Below are experts of layer 5 (counted from 0) of a mixture-of-experts language model. Rows are named router (the router's row for the expert), gate (a neuron's input weights, with its number), up (a neuron's input weights, with its number), down (a neuron's output weights, with its number) and show model dimensions 512-639. Each number is 128 + 32 x the weight over its row's rms, rounded and kept within 0 to 255.
After each expert's rows: "raises" lists some tokens whose logits its average output raises strongly, later layers aside; "gets" lists some tokens that make up at least twice as much of what it gets as of all text. This comes from a sample of Wikipedia text that the model never trained on. Tokens count by the router's weight.

# expert 45
router [148 134  85 123 154 128 141  73  91 172 109 147 135 149 182  45 121 204 104  96  86 155 111  98 109 127 141 108 134 162 127  98 134 162 164 167 133 120  64 144 140 156 104  71 179 113  52 175 106 111 123 177 155 107 138 158 179 131  77  98 151 128 113 154 160 132  95 161 119 122 152 159 105 104 119 160 103 192 121  99 199  64 137 135 131  89  81 140 135 145 126 104 118 109 127 109  93 152 129  71 130 148 124 120 105 125 130  91 147 130 142 131 171  64 111  79 129 116 116 114  86  92  67 134 179 170  95 130]
gate0 [119 169 127 161  77  94  98 147 114 134 120 133 119 173 127 135  88 181 153 131 134 182 120 168 125 158 119 154  79 102 130 120  57 134 134 165 159 100 104 127  51 149 124 106 213 120 152 145 154  49 135 210 100 161 102 199  91 140 152 142 121 123 200 133  86 171 132 159  92 118 102 154 119 163 129 137 130 169 117 153 113 143 109 185 174 104 121 129 114  82 148  81 144 159 127  93 181 115 110 118 166 153  79 111 127 105 127 180 140 131 131 153 150 101 144 117 162 125 171 130 159 122 112 186 140 161 106  99]
up0 [109 115 146  91 170 215 129 151 113 117  92 163 139  93 153 120 159 105  80 117 136  66 119 141  94 134 162  95 187 163 119  90  94 139 114 160 153 144 220 140 180 164  87 120 119 140 124 195 122 174 125 117 104 137  83  57 194  92 134 172 153 140 104  92 179  88 147 106 120 158 127 128  82  63 108 109 130 121 166 158  63 101 110 120  49 145 101 197 121  89 125 153 167  65  96 147  95 175 164  96 143 107 125 142  94 125  94 103 135 182 125 163 105 150 156 140 125 165 142 122  88 119 132 135 201 120 126 125]
down0 [145  84 157 124 150 102 179 125 141 110  97 191 150 143 164  44 180 157 114  79  92 129 144 140 101 155 176 148 133 139 158 146 127 128  71 147 195 108 116 133 151 160  99 106  89 112 132 141 150 169 172  79 142 128  79  83 155  83 125 161 133  82 112 127  91 162  50 151 155 115 111 102  48 117  80 123 119 113 109  90 109 114 125 189  98 155 111 160 112 181 119 160 152  64 179  71  50 192 108 149  88 120  79  76  94 169 179 133 123  99  87  46 102 155  85 145  43  92 103 138 131 120  68 192 143  88 140 137]
raises: " and", "-", "/", " ", ".", "–"
gets: "a", "e", "i", " 17", " 4", " 5"

# expert 70
router [116 121  76 169 126 111  71 137 144 138 160 119  80 135  91 145 151 146  79  88 152 139 131  90  69 111  86 137 107 118 130  98 121  77 117 146 135 128  67 125 143 100 160 125 133 166 140 114 138  78  89 158 105  98 134 114 123 127  80 103 159 142 115 186 133 152 145 106  95 129 135 104 107 139 102 152  62 117 106 112 146 185 194 119  89 102 109 182 114 119  93  99  62 137 144 147 110 103 127 147 117 114 127 160 128 105 184 140  80  83  50  53 118  59 162 127 137  87 130 149 138 110 140 134 143  59 125  89]
gate0 [105 118 106 126 129 185 128 167 179 125  97 114 144 134 129 114 135 179 121 143 154 132 216 141 116 133 139 141 131  76 131  25  88 175 149 136  88 120 114 119 139 108 139  72 115 112 163 172 174 143 114 114 161  86 145  93  96 160 104 162 154 111 141 126 130  99  84 112 125 144  86 152 147  90 164  77 137 139 100  74 152 165 133  66 119  67 111 150  79  98  88 156 149  92  97 117 125 166 103 123  67 115 141 114 109 144 100 154 143 140  87 114 159 162 118 159 159 139  84 113 126 129  95  48 107  76  66 192]
up0 [ 98 121 143  95 152 167  84 116 151 143 130 150 187 193 154 161 117  99 178 117 161 152 168 155 137 131 125  91 102 110 136  43  90 154 118 130  96 144 144 126 102 134 140  94 179 110 139 149 112 140 119 142 135 117  73 130  89 181  87 187 116 134 178 101 146 116 109 137 146 134 141 158 155 132 161 134  95 157 110  95  75 128 139 135  75  94 178 129 123 106 122 131  65  66 157 160 168 172 161 121 163 155 152 143 110 142 144 152 166 168  83 135  99 178 151 138  99 125 103 124 143  94 103  85  67  71  66 175]
down0 [131 112 132 154 130 122 129 138 151 151 142 145 145 109  84  67 126  88 182 220 170 143 133 127 154  84 126 117 106  72 167 131  98  93 105 111  37 159 120  80 130  89 145 140 120 118 146 166 150 160 153  98 130 122 135 131 131 154 173 112  89 123  93  73 136 170 150 108 115 122  85  45 155 115 116 112 152 115  87  99 168 182  83 108  78  83 118 177 114 112 129  52 167 135 112  89  65 120 120 115 138 199 163 154 166 127 110 141 146 140  79 151  74  96 116  55 158 170 107  90 110 132  84 116 156 114 109 153]
raises: " ", " in", "\n", " c", " a", " I"
gets: " |", " the", " The", " a", " ", "The"

# expert 64
router [146  84 168 155 191  94  67 148 172 189 141 130  93 129  98 142 174 158 124  79 124  93 110  81 139 193 130 139 132  96 167 131 102  81 130 146  92 109 147 178 164 117 133 151 145 155 145 128 154  78  79 182 115 121 110 167  75 118 154  68 123 130 110 141 177 165 112  97  86 132 157 130 118 181 167 146 104 115 143 150  83 197 110 140 103 155 109 127  86 136 138 172 127 129 117 133 140 109 146 155  91  71 115 152 198 135 134 132 124  79  77 167 107 171 149 161 152  98 175 201 146 180 125  85 156 121 121  93]
gate0 [ 98  97  69 122 160  74  88 178 105  98  54  92  78 103 133 128 127 129 145  82 107 106 120 145 151 122 134 121  93 139 114  98 188 166 102 123  89  87 148 159 162 140  66  79 166 114  95  93 147 101 116 114 172 137  82  84  69 120  48  79 141  59 138 129 153 107 143  80 126 105 146 139 108 116 152 149  69 191 167 172 155  98 131 131 207 127 156 139 119 147 133 108 144 126 133  98 158 181 198 102 155 116 124  90 137  20  87 159  72  69 152 156 138 140 121 155 157 154 137  96  80 103 136 116 159 203 104 172]
up0 [127 148 114 131 185 155 143  99 138 112 104 114 108  80 110 170 111 130 169 124 133 151 124 136  48  78 133 169  89 116 170 119  24  77 127 167 159 109 124 108  66 112 124 141 165 122 142 130 122 165 159  95 137 110 116 155 153 121 115 171 152 116 170 117 119  92 105 143  82 137 131  77 130 108 131 120 134  41 140 118  78 195 110  99 172 138 139 158 130 163 141 125 119  91 111 186 130  86 161 138 126 173  80 163 102 138 122 162 115 155 141 133 143 145 143 115  67  81 115 152 128 132 113 139 136  62 119  66]
down0 [140 100 175 128 129 162 153  71 161 111 107 166 103 145 110 140 186 109 141 189 142 138 113 115 144  90 139 137 129  98 103 102  66 122 158 115 160 115  82 119 137 123 190 173 109 151  70 178  57 149 120 100 132 185 105 218 171 168 137 133  71 118 143 123 152 133 105 138 114  87 115 149 115 126 146 129 197 116 122 141 171 168 158 163 125 142 136 186 196 135 101 129 159 148 170 109 128  66 145 107 208 194 124 157  55 147 135 170 125 138 162 149  95 164 107 158  80 116  99 145 118 108 120  98 113  73 169 121]
raises: " the", " a", " ", " an", " one", " both"
gets: " of", " for", " as", " by", " on", " in"

# expert 16
router [142 143 126 136 199 181  98 132 130 161 172 136 134 109  69  84 170  54  90 102 104 103 108 142 190  85 120 120 148 160 180 139  95 141 171 215 148  96 139 150  78 141 124 107 129 111 129 121 120 115 115 173  48  89 130 100  55 169 102 151 108 122  53 154 111 120 126 127 154 150 144 106 133  85 114 121 144 141 213 160  90 167 115 139  73 139 132 118 122 131  91 136 175 107 120  63  98  99 112 145 114 138 175 166  71 183 122 102 162 156 120 137 111  96  81 125 121 111 117 101 132 108 100 151 135  88  80 167]
gate0 [126 154 140  63  97 174 156 149 107  92 122 141 158 173 160 126 135 163 111 145 157 131 154 125 203 105 147 129 146 113 197 201 151  90  81 128 127 178 125 158 108 189 129 172  64 120  84 153 132 116  97 107  98 176 117  90 172 120  71 140 123 131 122 143  58 153 140 117 154  81 119 150 170 111 139 154 142 101 107 152 139  97 157 172 182 126 169 118 156  78 149 144 113 110 140 117 152  91  91 157 125 109 186 143 145 162 127 121 140 162 146 125 159  75 116  82 107 178 164 124 121 154  83 127 122  78 108  95]
up0 [135 154 113 141 119 141  54 123 116 138 123 140  67 192 208 182 138 100 101 133 140 112 144  17 115 172  98 138 115 168 112  84  85 108 148 189 155 175 175 113 141 112  69  81 112 132 168 146 125 110  77 141 146 141 130 173 139 131 149 105  51  96 142  93 190 112 107 179  87 163 141 112 152  92 169  84 141 143 101 104 102 143 203  98 103 156  60 132 148 180 111 105 158 162 151 104 124 135 177 115 140 167 139  99  94 159 101 128 115 138  96 128 132 131 154 148  86 129 126  97 165 125 155 197 107 119 127  92]
down0 [161 123 207 148 168 128 114 131 174 112 113 200 149 201 166 100 127 134 124  88 125 129 129 108 140  44  54 134 160 122 152  87 144  90 114 142 175 169 131  78 144  99 119 105 140  81 120 196 157 128 155 125 138 157 110 103 151 154 128 117 140  69 114 129 133 146 122  97 130 196 159 153 173 145 167  56 103 157 111 110  78 107 156  96 120 162  86 183  84  81 173 133 174 143 134 106 181 174  99 116  98 121 114 123  82 179 131 173 153 125 100 160 126 163 136 136 143 122  80 153  85  32 123 111  94  96  95 138]
raises: ",", " ", "'", " in", " also", "\n"
gets: " that", " which", " he", " it", " It", " who"

# expert 40
router [116 106 116 120 122 171 131 128 105 154 125 163 166  87 198 125 135  93 173  84 109 121 131 101 106 164 109  68 125 118 164 125 148 151 131 119 109  71 156 155 128 142 134 127 173 124  94  94 180 111 120 174 153 122 130 142  92  94  80 112 139 104 123 122 158 154 131  92  86 158  90 152  84 179 107 187 223 143  99 112 152 141 101 140 105 111  59  96 133  92  96 104 150 100  98 105 117 149 106  83 139 138 101 150 127 106 111 122 121 196  71 114 139 113 118  86 201 169 140 101 157  85  97 161 161 109 122 149]
gate2 [ 72  63 137  80  95  93 113 169  97 130  72 142  92 127 106 168 116 120 143 122  90  71 136 122 127 132 120 120  82  65 105 152 143 116 116 157  95  91 143 162 106 113 139 117 142 134 118 165  88 162 159 129 127 119 155 119 143 106 180 113 130 145 122 119  75 105  89 115 178 109  69 126  90 135 149 160 166 104 158 113 141 117 123 150 135  84 115 107 114 160 149 113 142 149  86 168 159  78 120 116  75 122 183 154 157  88 110 105 199 121 121  92  70 142 135 110 115 175 173 172 161 132 131 141 105  79 199  99]
up2 [148 114 145 128  76  55  89 147 122 148 124  96 122 108 134 106 138 141 154  80 144  83 122 106 115 117  86 114 158 129 185 140 122  55 101 157 154 147 187 108  97 109 127 145 131  97  72 131 133 114  55  84 110 181 165 128 107 132 135 118 140  71 135 123 168 171 132 150 195 142  99 101 149 170 158 107  74 142 145 174 154 140 166 124 112 127 132 106 168 114 155 126 152 132 146 118 121  44 121 132 143 125 169 104  64 112 104 161 141 113 136  99 203 149 140 148  72 107 128 146 110 185 158  88 118 106 135 123]
down2 [113 162 117 146  94 123 151 112 110  69 164 105 110 189 124 194 167 127 173 122 138 127 122 123 140 143 155  79 117 112 154 151 105  84 155 105 218 131 102 109 119  95 151 149 131 106 100 146 121 138 124 108  78 134  96 118 129 127 100 147 130  82 151 126 111 100 123 120 131 133 126 122 116 130 173  97 129 128 129  95 157 181 125 126 126 128 159  80 117 110  83 136 197 126  70 102 175  61  83 125 124 117 183 115  73  90 115 119 110 148 131  70  90 184 111 108 107 149 131 128  94 117 128 143 130 130 120 142]
raises: "s", ",", " and", ".", " (", "/"
gets: "s", "c", "t", "ation", "tic", "al"

# expert 10
router [121 115 145 158 101 126 104 175 210 116  66 116 170 112  83  95 143 189 200 124  81 203 159 125 160 167 126 164  92 139  93 144 122 167 158 179 167  87 112 163 155 114 138 170 148 115  40 121 135 137  99 150 143 152 160 113  33 126 161  82 101 104 159 119 116 137 117  85 119 104 175 137 176 118 126 120 106  83 180 101  93 175 191 139 151 106 135 127 108 100 153 154 158 173  90 184  85 171 186 169  57 103 118  73 158 102 155 206 153  16 135 130 145 162 177 188 106  66 246 137 113 115 104  80 117 157 124 102]
gate2 [132 130  89 107 147  98  98 152 159 116 163 139 162 188  79 134 150 102 167  90  92 100 108 131 132 164 164 146 119 162 122 103 147 116  95 150  99 167 142 149 117 108 144 127 136 145 139 110  93 114 121  96 117  94 163 118 153 128 150  93 147 105 148 129 134 153 107 143 118 126 108 155 114 144 145  57 126 102  82 163  76 116 155 115 102 106  75 109 109 128 106  80 116 165  82  70 125 152 170 183 123 117 123 129 191  87  84 122 112 148 134 177 138  92 136  64 118 128  73 162 149 135 135 173 136  93  74  92]
up2 [ 91 189 120  96 117  98 116  95 185 116 174 130 101 123 125 121 129 188 118  98 156 149 151 127  88 113 129 186  94  92  99 182 114 108 120 132  87 150 131 157 119 149  86 100 146 189 115 164 120 138 167 146 218 169 138 133 155 142 164 153 138 106 110 150 162 122 149 120 117 169 123 146  78 150 109 144 195 112 111  66 161 129  95 115  82 122 170 148 195 150 171 146 104 118 180 135 178 131 146 158 133 171 166 132  94  76 145 124 130 117 101 124 128 155  92 104 101 181 107 119 145 167 146 119 133 144 152 103]
down2 [142 102 207  94 135 112  86 175  69 119 159 124 118 136 133  67 120  94 157 122 123 179 143 107 131 131 123 168 146 157 103 128  73 176 164  73 103 126  86 139 127 146 155 133 144 126 165 146 151  96 143 105  87 146 125 128 113 103 154 160 142 156 142 129  95 126 146  83 197 159 126 138 128 132  98 121 146 133 126  73  99 142 170  77 146 141 120 125  93  86 146 137  90 108 140 152 204 121 147 104  97 161 149 108 162  58 124 169 121 103 120  79 149 146 158 111 149 141 118 135  90 104 142 115 120 140 117 115]
raises: " a", " the", " an", " ", " not", " known"
gets: " was", " is", " with", " of", " were", " by"

# expert 44
router [105 151 170 129 132 140  52  89 113 114 179 167 146 202  89 133  59 118 131 201 138  88 174 124 160  92 147 136 153 170 127 115  92 108 107  86 104 203 121  76 144 149 145 171 103 152 137 137 167 132 123 100 125 163 164 104 148 152 116 104 153 134  98 114 144  91 126 133 137 115 123 150 153  84  87 146 117 137 133 102 105  95  96 135 181 108 170 195 143 145 105  98 127 118 157 160 124 157 154 115  83 106 146  84 130 131 161 134  98  13 162 122 149 176 133 148 127 131 148 139 139 171 196 188 124 152 133 113]
gate0 [200 131 152  84 146  99  99  93 122 122 135 117 114  78 142 113 136 146  89 136 199  72 115 136 144 129 162 173  97 131 105 202 147  96 121 155 162 110  73  89 120 166 168 156 112 122 121 151  67 100 149  92 174 119  95 172 137 209 124  99 161  81  88 161 145 157 144 108 122 124 126 179 133 200 186 118  86 152 180 122  57 138 118 180 171 107 146 127 151 159 111 140  88 119 102 172 143 182  92  82 171 139 171 183 208 109 167 116  57 115 103 166 148 115 134 141 131 145 157 175 135 113 131 121 146 154 106  85]
up0 [138 116 114 166 117 125 154 124 136 179 141 177 113 159  80 185 128 105 103  79  12 110 153 107  87 140  89 134  85 110 137  67 132 129 116 111 114 112 201 138  71 139 133 135 120 178 185 136 174 158 133 173 140 156 181 136 128  88 108 141 106 163  80 165 113 116 141 149 119 126 156 131 134 117 133 147 131 119  58 152 137  95 108 112 128 137 147 138  76 123 125 146 123 124 129 135 107 117 175 169  99 156  59 109  98 210  96 112 133 106 174  98  73 176 107 116  98 136 147 105  96 135 160  79 101  84 148 158]
down0 [155 108 136 160 132  60 136 163 122 170  60 164  83 161 102 112 146 194 118 118 125 137  91 154 129 115 124 153 155 144 146 133 136 119 103 163 124 106  92 114 135 172 141 107 154 139 150 184 120 129 119 100 137 138 129 111 195 134 127 187  85 111 124  81 187 123  53 128 175 162 132 136 109 126 157  86  99  80 143 151 129  87 119 122 113 172 145 110 131 120 166 215 137 123 106 159 195 118 111 142 167 125  89 101 101 137 159 101 138 122 128 116 108 100 123 110  73  80 124 124 116 114 137 144 122  74 182 156]
raises: " ", "\n", " 3", " 7", " 10", " 2"
gets: " |", ";", ");", " /", " —", " 0;"

# expert 22
router [140 101 164 131 103  93 157 131 179  71 136 116  90 142 138 125  98 124 172 193 119 215 207  76  96 134 155 139 112 142  84 149 103 135 134  25 136 172 174 121 143 116 110 174  69 131 127 116 143 164 154 171 142 142  94  73 111 118 156 118 144 140 161 146 111  95  86 120 108 131 156 162 180 126  83 130  71 165 109  92 161 128 102  88  77  92 105 116 119 102 144 149 136 151 132 135 102 126 157  85 175  95 146 121 132 120 161 133 198  83 148 119 121 199 150 150 117 105 123  84 150 122 204 163 123 146 140 106]
gate0 [183  99 137 133 188 170  87 142  94 179  86 104 119 131  82 127 114  89 128 210 151 123 184 171 175 132 126 127 100 166 165  77 129 143 161 101 169  83 152 177 135  95  88 131 132 148 112  97 154 105 131  84 137 225 144  50 152 135 114 172 157 148  86 141  82 115  94 146 113 111 141 118 126 111 106  86 204 134 113 130 118 145 115 196 118 139 143 127 220 102 161 116 143 154 159 131  77 143 106 103 173 144 139 136 198 131 130 129 122  97 109 115 135 141 133 131 185 162  91 108 141 136  72 124 112  94 103 101]
up0 [115  79 115 134 143 136  35  97  84 143 170 136 107 165 139 131  58 136 164 170 160  91 178  85 157 131 168  89 142 128 174 104 119 105 119 122 146 178 153 125  94 171  75 164 199 137 134 147 139  71 113 100 153 114 128 105 151 124 151 122  93 119 132 149 100  72 150   0 131  35 214 162 106  89 151 126 148 149 157 196  89 157 100 111 100 110 133 116 176 113 137 175 134 122 109 116 127 101 117  89 135 170 117 150 173 101 100 114 135  94 184 135 162 189 112 147 132  57 124 162 102  90  50 130 134 106 137 108]
down0 [140 118 151 116 160 164  87 149 140 164  91 119 144 136 110  80 110 168 127 147 149 148 108  99 128 138 154 137 114 125 154 156 178  94  81 115 146  58 118  71  92 140  97 135 202 144 163 110 120  85 186 129  81  78 147 163  97 123  93 121 159 132 123 123  50 144 143  95 154 102 127 126 133 117 121 157 184 117 112 119 152 111 148 136 142  83 113 123 128 136 129 165  78  68 102 112 148  94 178  95 127 181 152 141 115 144 137 132 136 190 177 129 146 116 176  97 155  88  97 146  42 104 104  88 103 176 126 121]
raises: " the", " a", " an", " one", " three", " two"
gets: " in", " the", " |", " for", " with", " at"

# expert 6
router [126 185 109 132 103 132 154 142  92 172 118 167 179  91 163 142 141 109  98 152 152 123 131 126 135 145 161 150 211 122 142 225 123  99 187 158 173 155 155 133 114  62 148 163  68 177 155 150  46  88 177  61 142 126 121 120 168 138 167 146 127  64 115 117 147 144 109 194 163 150 111 108 169  98 175 190 107 159  91 145 151 143 114 133 153 143 134 103 164 157 118  68 167  75 127  74 147 143 111 113  77 181 131 131 110 127 160  95 153 162 110 100 154 101 190 140 138 126 125 128 168 116  86 104 172 103 116 154]
gate0 [118 165 164 104 126 173 211 184 159 112 170 113 140 107  86 125 144 119 105 142 107  93 102 144 123 169 136 146 141 169 150 156 114 138 149 168 159 141  79 166 115 103 107  64 128 174 144  85 161 140 147 134  85 128  85 154 184 128 182 141 171  83 118  89 114 128 153 116 153 108 101 112 113 169 129 135 112  94 129  96 115 118 184 170 118 137  83 135 116 100  63 134 164 158 113 123 200  88 104 168  97 159 127 137 143 138 163 133  94 175  89 118 155 146  82  99  87 120  95 132 174 223 133 160 178 104 179 140]
up0 [126 143 101 146 132 124 184 110  97 150 190 138 128 124 147 146 167  93 187 101 178 192  81 129 106 117 101 169  54  82 116 175  76 119 140 164 133 144 121 167 126 155  99 189  78 143 124 127 142 133 130 121  77  90 141  87 120 148 117 135 142 133 121 154 118 138 102 168 187 124 167 161 135 112 126  97 150 183 193 149  94 154  75 112  72  88 102 144 126 108  75 108  51 114 153  78 149  81 133 130 127  95 155  71 193 101 152  90  86 167  88 112 113 188  86 130 109  85 146 116  85 171 157 115 116 186 146 144]
down0 [123 180  77 127 100  54 150 141 158 119  98 166  82 105 157 184 169 147 167  56 130 150 145 149 116  86 114 109 122  96 125 193 107 107 114  97 152 112 133 186 129 137 128 172 116 117   8 100 118 141 106 151 147 132 113 124 163 172 130 185 152 114 135 161 126 165 107 160  86 109 161 186 105 150  73  96 104  85 161 116 123 139 123 123 176 103 122 114 145 190 129  88 126 149  94 146  97 139 134 175 185 110  56 189 105 101  99 153 138 125  84  70  63  68 128  94 135  84 131 192 136 128 102 186 162  89 134 163]
raises: "\n", " ", ",", " (", " in", " and"
gets: " =", ")", " that", " which", " School", " election"

# expert 54
router [ 80 164 100 169 189 187 167 159 134 135  74 142 174  87 145 153 148 109 155  58 101  61  84 112  64  95 140  66 145 127 137 148 192 139 132 191  77  51 110 161  78 140  97 139 190 150 132  70 173 121 114 129 151  86 136  89  90 138 145  86 182 120 181  81 149  99 157  90 130 166 122 145 146 140 135  99 156 111 160  95 111  53 121 182  92 102 174 170 144 115  92 162 152 175 103 116 100  97 151 145 129 165 195 118 105 161 118 109 135 136 135 107 147 123  63 119 188 133 113 105 117  89 111 153  97 161  63 165]
gate0 [ 72 122  50 134  69 140 105 124 132 193 115 168 134 114  98 134  93 140  71 117 147 123  99 139 112 157 161 142  98 115 133 111 101 109 111 118 146 178 122 119  70 133 136 173 129 191 160 149 106 126 144  78 169 110 104 155 110 136 120  57 143 127 138 108  95  98 198 107 123  87 181 106 137 165 139  86 160 139  76 179 148 139 156 147 128  82 142 144 120 147 124 156 172 138  98  74 147 156 133  97 147  87 147 146  61 136 148 191  98 125 116 136 113 124 150 133 107 137 135 179  91 134  83  88 131 147 150 126]
up0 [111 132 161 127 160  95 144  96 128 104 161 168 127 128 129 146 151 110  79 113 123  79 118 114 101 167 103  99 142 120 117 167 116 155 109 108 145 100 146 127 144 169 138 107 143 158  83 155  97 155 130 110  95 128 158 133 125 110 130 169 115 113  76 154 114 104  93  83  97 138  98 160 133 136  77 134 116 114 159 129  90 134  51 102 102 169 138  87 154 129 106  58 121 172 156 124 114 120 155  93 126 120 119 197 121 104 103 152 127 104 145  98 108 149 131 120 127 141  79  76  90 111 184 164 139 161  93 100]
down0 [119 161 124 183  76 209 144 134 124 142  98 153 108 134 173 161 121 142 132 197  90 180 115 136 140 114 118 209 191 186  80 133  74 138 154  76 102 119  84  94  43 119 101 189  97  78 127  99 128 111 110 156 131 193 178 134 159 144 115 124 190 177 146  91 143 157 131 159 106 112 102 124 121 153 103 170  65  98 136 123  80 180  90 108 106 138 154 130 126 106  75 154  79 123 171 144 147 139 134 142  86 151  97 120  56 116 108 134 107 129 166 117 167 146 166 154 126 147 121  99 114 232 114 139 156 144 125 147]
raises: ",", ".", " in", " and", " of", " ("
gets: "s", "es", "ing", "ed", "er", "ers"

# expert 29
router [156  82 152 192 114 178  87  69 103  86 138  80 154 192 145 150 117  89  78 143 138 143 123 132 208 125 121  64 126 105 101 117  82 160 181 156 103 146 112 135 118  99  96 169 128  98  97  80 121 147 116 124 128 168 134 141 131 128  82 117 129 144 118 130 140 154 164 119 100  70 109  97  98 107 148 115 153 207 107 172 138 164 158  96 131 113 128 151 103 181 219 136 124 149 145 144 134 124 112 134 105  82 164  97  97 112 169 116 101  97 133 100 115 134 122 169 135 145  95 123  91 153 153 165 127  86 210 100]
gate2 [ 76 154 122 117 134 121 122 122  96  67 101 169 176 135 164 175 119 124 153 150 139 149 190  69 124 158 144 173 187 102  88 121 103 143 143 130 118  96 134 174 181  91  98 122 122 140 155 104 127  90 152 122 155  95 130 154 101 156 118 154 168 131  94 112 124 154 130 143 120 108  69  87 174 132  99 126 163 101 166 153 115 131 137 118 220 103  68 120 117  98 115 146 107 187 158 125 103  85  83 123 172 107 129 164 135 114 164 137 109 128 205 106 167  89 178 195 112 115 133 102 141 110 168 118  88 133 117  97]
up2 [171 107 137 133 188 115 107 145 128 128 213 139  91 111 162 130 115 129 143 137  91  96 137 179 146 138 109 122 164 151 157 147 107 186 149  68 138 164 135  74 174 143 137 138 160  91 125 141  99 126 104  85  96 170  96  97 115 121  57 142 178 108 132 112 119  82 166  75 137 146 108  95  89  84 102 171 112 146 139 150 127 145 112 141 157 127 129 135 130 130  89 150 166 145 102 131 148 122 146 222 144 183 155 145  87 175 166 138 157 130  78 172 111 117 116 120  83  75 130 150 136 101 109 167 113 115  99 162]
down2 [125 111 150 106 163 137 128 162 164 123 130 163  92 158 124 170 128 124  77  98 118 110 101 134  99 115 155 137 151  74  98 176 145 144 165 172 105 160 135 135 112 160 146 150 154 147 120 126 136 150 136 152 159  82 178 150 139 128 117 102  99 119 109 145 136 139 107  97  95  88  85 154 180 135 117 123 157 118 196 113 107 191 111 101 120 108 132 119  84 131 167 129 104 137 138 137  72 130 116 113  99 130 134 129 154 145 122 115 143 140 125 155 110 161 154  76 170 128 145 130  83  96 147 127  98 131 146 144]
raises: " ", " U", " and", " E", " B", " A"
gets: " |", " ", ";", ":", ")", "\""

# expert 23
router [132  90 156 110 138 133  76 132 104 141 170 124 149 143 109 140  85  73 114  77 123 179 193  80 146 147  85 117 172 137 104  91 110 213 163  86  94 159  84  81 143 135 132 119 107  35 104  98 160  68  92 134 154 183 163 106 151 121  67 134 171 103 131 153 117 149 162 114 107 129 168 114 174  88  93 127  97 184 128  98 128 136 127 136 111  62  87 133 136 135 132 143 131 134 163 138 110 119 173 168  90  59 129 129  91 147 128 103 108  56 139 135 150  93 147 138 168  69 104  93  62 134 152 133 112 176 136  93]
gate0 [140 128 187 105 111 129  93 176 172 146 178  98 113 166  59 144 106 154 105 154  93 107 111 105 104 160 138 124 175 156 114 164 107  49 129 140 125 119 126 121 107  68 132 123 102 144 138 108 103 110  61  41 131 121  83 165 129 170 137  56  85  88 101 108  97  95 134 189 148 157 126 112 168  89 139  95 109  86  90 128 156 155  75 145 115 112 155 130  65 102 144  74  80  61  98 122 117 145 107 107 152 114 148 115 130 144  94 102 132 121 119 141  39 144 156 134 157  92  97 167 127  45 108 149 159 131 106 127]
up0 [ 99 119 147  91 141 150  91 200 170 142 136 125 121 116  95 150 136 129 152 119 123 106 190  86 126 158 110 120 146  85 112 100 153 102 127 167 125 132 159  84 117 118 131  76 126 113 129 175 120  63  81  83 150 122 140 143 105 125  71 132 185 119  97 125 101 155 138 155 131 105 151 138 134 101 145 174 160 124 125 116 166 147 139 185  94 131 122  83  94  91 114  86 110 179 149  84 121 161 118 111 179 112 213  89 170 104  54  92 113 136  75 116  59 121 183 118  88 158  64  83 118  79 104 103 115 163 116  57]
down0 [155 156  85 126 165 129 120 141 108 119 116 114 141 141  92  64 111 191  94 166  87 124 164 118  95 143 118  83 141 113 145 119 166 102 128 114 147 122 166 176 132 136 150 101 172 149 146 106 116 103 135 227 153  77 179 131 157  75  79  99 186 145 136 112 118 126 103 169 148 146 118 140 114 142 172  86 145 176 120 150 142 130 129 161 139 156  91  55 110  79 119 187 165 113 157 153 122 172 163 146 190 159 111 138 130  78 134 111 140 148 114 133 117 183 160  92 116 145 169 115 194 145 112  81 120 101  94 103]
raises: "\n", " ", " 1", " 0", " 2", " 3"
gets: " |", ";", " 0", ":", " 0;", " 1"